config.yaml
d_shared_expert: 128
hidden_act: "swiglu"
router_bias: true
Below are experts of layer 3 (counted from 0) of a mixture-of-experts language model. Rows are named router (the router's row for the expert) and show model dimensions 256-319. Each number is 500 + 25 x the weight over its row's rms, rounded and kept within 0 to 999. Numbers have three digits each.
After each expert's rows: a language model's description of what the expert responds to. This comes from a sample of Wikipedia text that the model never trained on.

# expert 3
router:495494526496524481500492512491506495501481462528514483495468525506495545513529513503492522489497478513506477500500462538503553473543548500539506491534483475481510463521447485519540505489529510
Short capitalized pieces that begin proper names, often foreign or place names, such as La, Be, Ja, Mas(h), Bel(fast).

# expert 32
router:471456472512513490485508525451544525464463463502510475519477526502453516521497495552496516459517495509498452474480478528561523497504548528496544513539473469500524496500501520519499509516518505
Word-final pieces ending in s or x, mostly plural suffixes like -s, -es, -ers, -ns, as in activists, waterjets, Paleosols.

# expert 1
router:461458517497529533481479522476505543471487445498494562527443553498546506506518496537482557477555520512521467564483467538553517493535516507532504505475471507507511493503490504527492518480500488
Short final pieces of proper names and foreign words, often in tables and sports lineups, such as -in, -er, -e, -o in Liechtenstein, Weber, Ronnie.

# expert 22
router:480505530506523485482493512490488492494468497532516509525478504535450502532513485546486510493515490500515469519504486500518525499501500509520512504510481516498503488507495491503508557536519526
Hyphens inside compound words such as fare-free, air-sea, cross-reactive, and word-initial prefixes like under, inter, un, re, co, dis.

# expert 19
router:506485546456546480504484523484533524452523503489498490538482531514480557508497554490493517481506499538491494506470485529512516469490533538515530526478501484488497481500507483497524520502491538
Mid-word consonant+a syllables in foreign names and ordinary words, such as -na-, -la-, -ca-, -ta- in Ecuador, Sycamore, memorandum.

# expert 33
router:471455472500493456488484539458547518491495484501498490520481504509474535524535495526477504470511474522485477505510467520525518457542507504481520520504490462488515456523474470507518493513516511
Opening quotation marks, parentheses and brackets before quoted speech, song titles and citations, plus dashes in tables.

# expert 2
router:530488480458540512442471504497500528509506494540482486524475509487511518502529494513480542484515504519537473504500484542504509491530563481475508532516516489546507491502491450492495549477519514
Past-tense and participle verb endings and whole participles after was/is/were, such as recycled, manipulated, made, known, released.

# expert 12
router:481446561505521508475472505509494535471481497518554522502491520498453515509496473576476492505524520498481516523482469485515497480567503544505542520539455497563514450525491512539508520525506513
Later syllables and suffixes inside words, such as -ial, -ic, -ist, -ene, -the-, plus plural s after an apostrophe: Eocene, synthesizers, inhibitory.

# expert 34
router:498495508532501478499492528470545531499495482513482519483486512513475515516513517515473486477521511477493463541477485544549542481522534478479510512501455511573491500495486493540495503511538506
Plural -s or -es endings and plural nouns, often in sports and statistics contexts, e.g. years, points, Appearances, Positions, civilians.

# expert 50
router:464494500474500428499495500456526529466492504517470502509472503520524519506504485539424519479529488515543481492479484531536534508494563517545513527499490524517512506517498475511524525539544490
Short capitalized or lowercase word-start pieces after the/a/of, often War, No, Col, Li, as in warming, Volvo, Colston.

# expert 48
router:463483503455510510478483489480501501495495445515479532480477503508535493492494474527458525492551495551489497504448466499530526491515499489489511528501496478512495498524473484510501548495506512
Sentence-final periods, and also ! ? and closing quotes, often after club names or abbreviations before a paragraph break: "Degerfors IF.", "school."

# expert 26
router:503474480519506499481510518468521524475476493511499476520484519532557533490542555497470507471527515498523488499501486551534510476500558494503518516506520522502544466510496491510531506483516501
Forms of be and linking words like as, after, when, since, right after a subject such as it, he, which.

# expert 60
router:467479480463516503496498502468524515479479469558513532505462529503502535504533481514450536475519513495544503527481479503505522465543517511512527537522493501493533508512492488505497522520505504
Apostrophes in possessives like UK's and committee's, plus dollar signs in LaTeX math, blank table cells, and colons in track times.

# expert 39
router:449475538478497492466489493480519524467496490506484525535490516522519518497572487529481571486510522510524519544492495494500509484512491497519526547492479498499541476508467486516510497496532518
Clause and list connectors in running prose, such as and, which, that, who, what, mostly after a comma or noun.

# expert 23
router:461473476498496464500477508457533523469462476518511530500465521485537520538521490539454517468517511524517470501466467498535519473523532514465548517495482496506543498515489497510514507509534512
Common nouns after the or a naming places, institutions and objects, such as school, station, club, bridge, church, town, party.

# expert 6
router:493497482490538496484457520504514518486463493516524520526486511517477508513496532497509494487477498561474452528506473484517500459485511493476527512511460448517518479521460466495549527486514509
Word-internal pieces inside long or foreign words and names, such as antise-mit-ism, Pre-Raphae-lit-e, sub-mit-ted, Minneap-olis.

# expert 35
router:483461476445523517487485511468504527505480464534532511497483529488502490517516501529466508471516498526507520486472441504513505476489531505498514528475499495496544507530491438527515514500502509
Possessive and object pronouns (her, his, them, these, one) plus word-internal pieces such as the w in otherwise and shipwrecks, and name fragments.

# expert 11
router:518473475502526482500460490491531503470483476489495531500475504496487512517522472499493522475514500494476507545473498539516534505512540495487498509512503465494500511529493501502520516504575517
Double and single line breaks after a sentence-ending period or table row, before new paragraphs, section headings or list items.

# expert 63
router:487484492512524455497484547494531514520478491513486514510498495524453527533500516479482501486495478507499475508468474521495556467494498549517502507550510498521525477516462472511536537513524523
Opening pieces of Latinate words after articles or prefixes, such as inc in unincorporated, res, rec, per, ad, disc.

# expert 44
router:491489494532515479475490516493534491457483494528516524510484515512524507503542491514492516492549492525508494490480472467516532481472507549532539537543515500497528490519504452527523511528521527
Syllable pieces inside foreign or unusual proper names and places, often after a capital, such as G-ren-ada, Is-abe-lle, Yugosl-avi-a.

# expert 58
router:447481516479483473494468551453532494488498492539505496515489518506482496501517505534499494488544500490502487511480497516510515486534502497504529538521513503524548479496490500544496520504555503
Articles, possessives and numerals starting a noun phrase, such as a, the, an, his, their, two, often after with, is, of.

# expert 4
router:518502486514535491467420537494506543483496493510558495555515502496495533549506531530465528484529509537541489501493496502550524489502503521516552522524519499546517516509466480506514528493491514
Final word pieces forming abstract or Latinate nouns, such as -ure, -ance, -ity, -ment, -ation, e.g. aperture, maintenance, capacity.

# expert 55
router:512491536492518495481490540499522482485482483559539513537489555482524535516485503496508564487534499506513493539473428523543506482555495489472491489478458456487487437525464510504510525478498539
Mid-word syllables like le, ne, de, no, co, ro inside words and names, such as cheerleaders, carbohydrate, patrol, Cosonno.

# expert 36
router:469471539486503515474497480466497481506499483537525530516486524494468502493519526544476507480521542500540485501515478502508513489505510500515513526511477511501549505524465475528516503504521524
The preposition "of" after a noun, plus between, including, like, among and such as, joining one noun phrase to the next.

# expert 9
router:469482526506513465472511526485510542472521473494486534543477535536508532495511486504510522473501522490483425556467481532491504487527547513540511524524476523499499505493495472517515530534535515
Single letters or short pieces that end a word, often in names, such as Pron-k, hor-n, Ghadi-r, Vazque-z, alcoho-l.

# expert 7
router:455458504490513527499476522491511509499495474539491499541439520486491522506550480501429491479518523469481509508508462541533486497550509551486497521481465503515497533505513520498510513496517493
Word pieces ending in consonants like g, al, der, land inside place names and words, such as Pahang, Puntland, Gender, powders.

# expert 13
router:507505494504539521467497485453528490471489475545511483500453514473465512504583504524480527476508527469485508478435475496498496502526499520525529528525508492506531457510482462503479508537518520
The suffix -ing and similar endings on verbs and gerunds, such as platforming, booking, outlying, plus common verbs and nouns like support, make, all.

# expert 31
router:499478562445539516491497511471502514476478493507536566509502498495495561529522474503493494467508506534527512559468475507516525485502561507530541539499491486501507477513469504535508519525525488
Opening parentheses before units or notes, table cell separators, dashes and math signs in tables and measurements, such as (64.3 ft).

# expert 56
router:488483492513517465493487464481509476515501471526491521538487502511519492479529512516482548480511520506495454507447466505498505495547524490462539518542481505533474508546498436525534511478494506
Short pieces like th, st, p, f, nd inside words and ordinals, plus hyphens in table separators, such as E-th-ics, 8th.

# expert 21
router:476471474477486494483484528461532467501464469505460492532473544520448530493501490546463496495505473509485488502483486513525515496520529494547510517507512473560511491520474491493525531517528511
Equals signs opening section headings after blank lines, plus abbreviations in stats, taxonomy and geography data, such as MPC, DF, °C.

# expert 53
router:442459516500504503500508564475550494482484473491530500481480506494515524546513513513462537453521494517484487516496459507510506482502529510486495532488504513537522442536471511499515496495530499
Sentence subject pronouns (He, It, she, they, I), often starting a sentence before was, is or has, especially in species articles.

# expert 61
router:474481533524499460487478502464523497456461463522491521553460500513485521541508480525456509483500534494512477540484472538518521455489522511525491514501422528548497491514484475510495541518516546
Capitalized region and nationality words in proper names, such as South, North, World, American, National, and slashes and dashes between items.

# expert 43
router:470503484470505510462489553447530511497476490521521504499490499466461522504508507528502492492478488526509468512485488503506541486529535505474493513506492476473523475515464500531526521515532476
Function words after a subject or verb, mainly infinitive to, auxiliaries had, has, not, would, can, and adverbs also, only.

# expert 54
router:494446489507511471475458552486505499491450461512482508494470522543489510496523537510456541480536496509517452505468456500566523494506510487483525539532481504529488503504495485519506512503510523
Numerals and number pieces in sports scores, tables, dates and statistics, often after a pipe or dash, such as 111–99, 63 yards, January 4.

# expert 27
router:458489525496523459448443546502493491494459465495488542510481508512478522528509513527424511481542533491510470535489501522542504488526509517510560512491464452553516494508498471528505531536505520
Later words of multiword proper names for countries, states and institutions, such as United States, Statistics Canada, Technical University.

# expert 30
router:470458494539544452510502500488519527480487476484519531537483524508507529485501515500507510442525525506516477551486476488535510496490498523506525509522481455507533510543508509570560508466496515
Short letter pieces inside non-English names, especially Czech, Slavic and Southeast Asian ones: Š-t-ěpánek, Saput-ra, Luc-a, Sek-t.

# expert 25
router:485502528490506497486464532499535494499493466519483490521453504508447504503508470528452509467521553501490488523474481482505509466525545543460516525514487480510523461524478474519531528492480478
Closing quotation marks after song or title names, the nouns film, album, song, music, plus stray symbols in coordinates and infoboxes.

# expert 18
router:491464492473516497465462514454509518452467493504525537526489510477486521494530503528496479506522517501525487528489474493548508481531518525500511518515501509518485482534500476537513512499507524
Common nouns right after the, a or his, like name, number, title, genus, son, plus the -ly ending: middle name, Weekly, accidentally.

# expert 45
router:493455488490490515503494494473529557475456453540509496493470535499516517506495504516480539480503507508509477491463461533513516466505551546482491521567511533512518475535501470510556486506567477
Short word-opening pieces, often consonant clusters or prefixes, such as al, cl, dr, pl, un, as in inter-pl-ane, ha-pl-oid.

# expert 16
router:486420494494498506491471531472525534487466447483509548513484515525485514509491488502506542496565526509514488536472481504547529462504534497500538529504456469547554508514479491512499499512505502
Commas after a noun phrase, name or date in running prose and list items, typically followed by and, which, but, he.

# expert 49
router:486462509512538495498480523495527540504508487521512508488471558500527514517527484530488477494541527513518498563464473490532526477498516519509506509504461502507550478528489500491542500521499520
Four-digit years, or their final digits, in dates and tables, such as in 1992, born 1967, 1969, plus the noun time.

# expert 42
router:522500501513513475507460519474489529485456480506533507516493505498512536516528521579494512483558493515462481536483501487500508498525499498494525506497480452556540471518480495524509515511516512
Closing parentheses and brackets, and sports or list nouns ending a phrase before a pipe or line break: season, career, classification, Results, round.

# expert 8
router:480511479467514522477485509487513470483477500514518478495463503477485502512550543505490516490493456512513449485516505486522510489530510543522512519556523520518509473529465521516521515499515522
Word-initial or middle pieces ending in consonant clusters, before endings like -ed, -ing, -s, such as Sc-roll, access, wear.

# expert 38
router:468469475478515478475483518454524525474479463522514504518469527504509527534507507533464534473519514492515483519482454525541526470519522504491522517515487479511541478521495476523520520510511514
Numbers, hyphens, pipes and equals signs in tables, score lists, coordinates, headings and LaTeX math, such as 10, ---, \right.

# expert 37
router:511486531470520468496485534481503497497468438520491468493471521542498488513540471515457502494501505500463483512492489525538519463537520523469507506546463508497504444495488474549543498524514518
Single capital letters starting abbreviations, acronyms or hyphenated name parts, such as D in 3D, S in Saffir–Simpson, EMUs, PFP.

# expert 59
router:473468477488515482494482496452527529479468476532504522521459513485499544537513499554472519475521514522522466525490450512510528473542513512493530510512474493506530499521486505533522496516528524
Cup and League in football career text, along with million, 000, km and cm in quantities, has/have, and word pieces like iti in Haiti.

# expert 28
router:464485498507513506483462492506528486475447455524518557525483528477506530492516504487475563485556477512534478511508492540509482500539521506531544539509493489474518464550484463503527499496517534
English given names and name-ending pieces like -son, -ton, -ley, -field, e.g. John, Matthew, Alderney, plus place words Hall, River.

# expert 10
router:475466483491512486469458505457533529458476465534514506536469528493503521539535491534462531475507508500517479526489459510553538462529518506481529525526507492518537479527473481524508525498512522
Numbers and field labels in infoboxes, tables and lists, such as Born, Map, Coordinates, 45, 2nd, plus odd romanized name fragments.

# expert 46
router:460484517459503504478478504483549516455481512522529498502474508501497517522513477546445507447530481496504485536510498492516538479517500503480542536500500481519528496516494504536527490504508545
Equals signs closing or opening wiki section headings like == Personal life ==, plus table-divider dashes, asterisks and blank table cells.

# expert 62
router:508489539452523486457476526500519515474455497501519487495457515513478509496523508536454488504507488494536459515508503492509532499514520518545521529530508520529548500545489482538486532504503516
Adjectives after the, a or his marking order or status, such as first, second, final, former, sole, same, mostly in sports text.

# expert 0
router:505462514501492470484471505474543488495488490529534532508475559515509524512560528519476512492512523480508478506483493499507526461531497525496521530497462496516538491502499446518497518509524500
The article "the" or "The" opening a noun phrase, usually after a preposition, also possessives like My, Your, Our: "in the final".

# expert 52
router:482482511488499507493479500493504548466475456519493522518458523484494504515536509492460515471525498499484475523450484498519512496523514511512545508509480486509558466515506489531522519504543503
Semicolons separating list items in infobox fields and ranks, pipes between table cells, and clause links like However, though, allowing.

# expert 57
router:484488540489490475475476510466545479477458488539553494482503484500517519538518499508482513479513474500531494486484495511520532491500512550497517513533512467482514461487471461517537504525508531
Consonant-plus-vowel syllables inside or at the start of words, such as ti in tight, privatization, self-titled, and Di, co, Ne.

# expert 20
router:469457478508540494503497520499537505481491487517505500534489508481510552511529532495495529483516529480502491525494475497520500474516531506537509505504469485559548485531500496516516494510491516
Line breaks and double spaces ending rows of wiki tables and bullet lists, typically right after a closing pipe.

# expert 41
router:454465511494552474484488528447533505478455488524504492532467535496507529527523498518464526469540513520490491516491472507532522469525531498477537511520488488524542488500494507527550511516513506
Single digits and numbers in scores, percentages and table cells (0–3, 0.42%), plus abbreviation pieces like the S in U.S.

# expert 47
router:456460463496521503482468523473535512495500469518507505524490515496490519520507505516470521468547522492514470528491461511531533464517521483484529517528487491508514478514467492542512522520525518
The words such (as in "such as") and those, plus short capital abbreviations in lists and rosters like MF, DF, MP, D, V.

# expert 24
router:503482491518509502455480525462484516474474491534514527531496518459491530526527488524481506476547538516452492515501486504524516493540511473511526534512502466511520488503509494522472512480501518
Word-final y and similar endings, as in Summary, Sony, Very, advisory, plus pipe separators between cells in number-heavy tables.

# expert 5
router:473481508546502509474481493481501528484470486524495495512477528517478515508524512562489507481519515497488493543468493501513517449525520528503514536525482522533513459531488500541525522527575501
Colons after labels in infobox-style lists (Breed:, Motto(s):), plus dashes, middle dots, prime marks in coordinates, and years.

# expert 40
router:466459485505496492479491520473518512461490463536541563517484517493508513534512507514493513454503488469505465518462454505516528468536515480488523522540516458497516482522485499520519520518517523
Single digits and numeric pieces in tables and data, plus ^ and _ in subscript or superscript markup like H_{2}SO_{4}, km^{2}.

# expert 17
router:502490526490503490495467524493537478474482458510504514540467511498526511514511465564502511468548545514506504485453460486536543480539526501504528522511484481519517488509458469498495511516520508
Month names in dates, usually after in, on or the, and before a day number or year, such as February 2014 and 23 November.

# expert 29
router:478459532481547506480485488475550490463497493510493529534461528544514523484519513528489496485536527503496494508500490495496512491498536510501513566499499473510532493550494444511510557489551496
Pipe characters separating cells in wiki tables of sports results, elections, awards and rosters, especially between a name and the next field.

# expert 14
router:491501532508526507493502518477532533499466471527503500503471559528482498509493539494459524485500543520497483497463499495522505421528530503518521523562485517538492465524472504506523510487506547
Prepositions starting a phrase after verbs or nouns, mostly in, by, on, for, with, at, during, often after performing.

# expert 15
router:481464515516531473513492490464559505496489482541487513534496527501515517480580481528498510489529529501553454490478487494568512494523513509504508497499496491492518481528477498536546505497507524
Hyphens and pipes starting list items or table rows after a line break, such as "- Length:", "| Pos.", "- Children".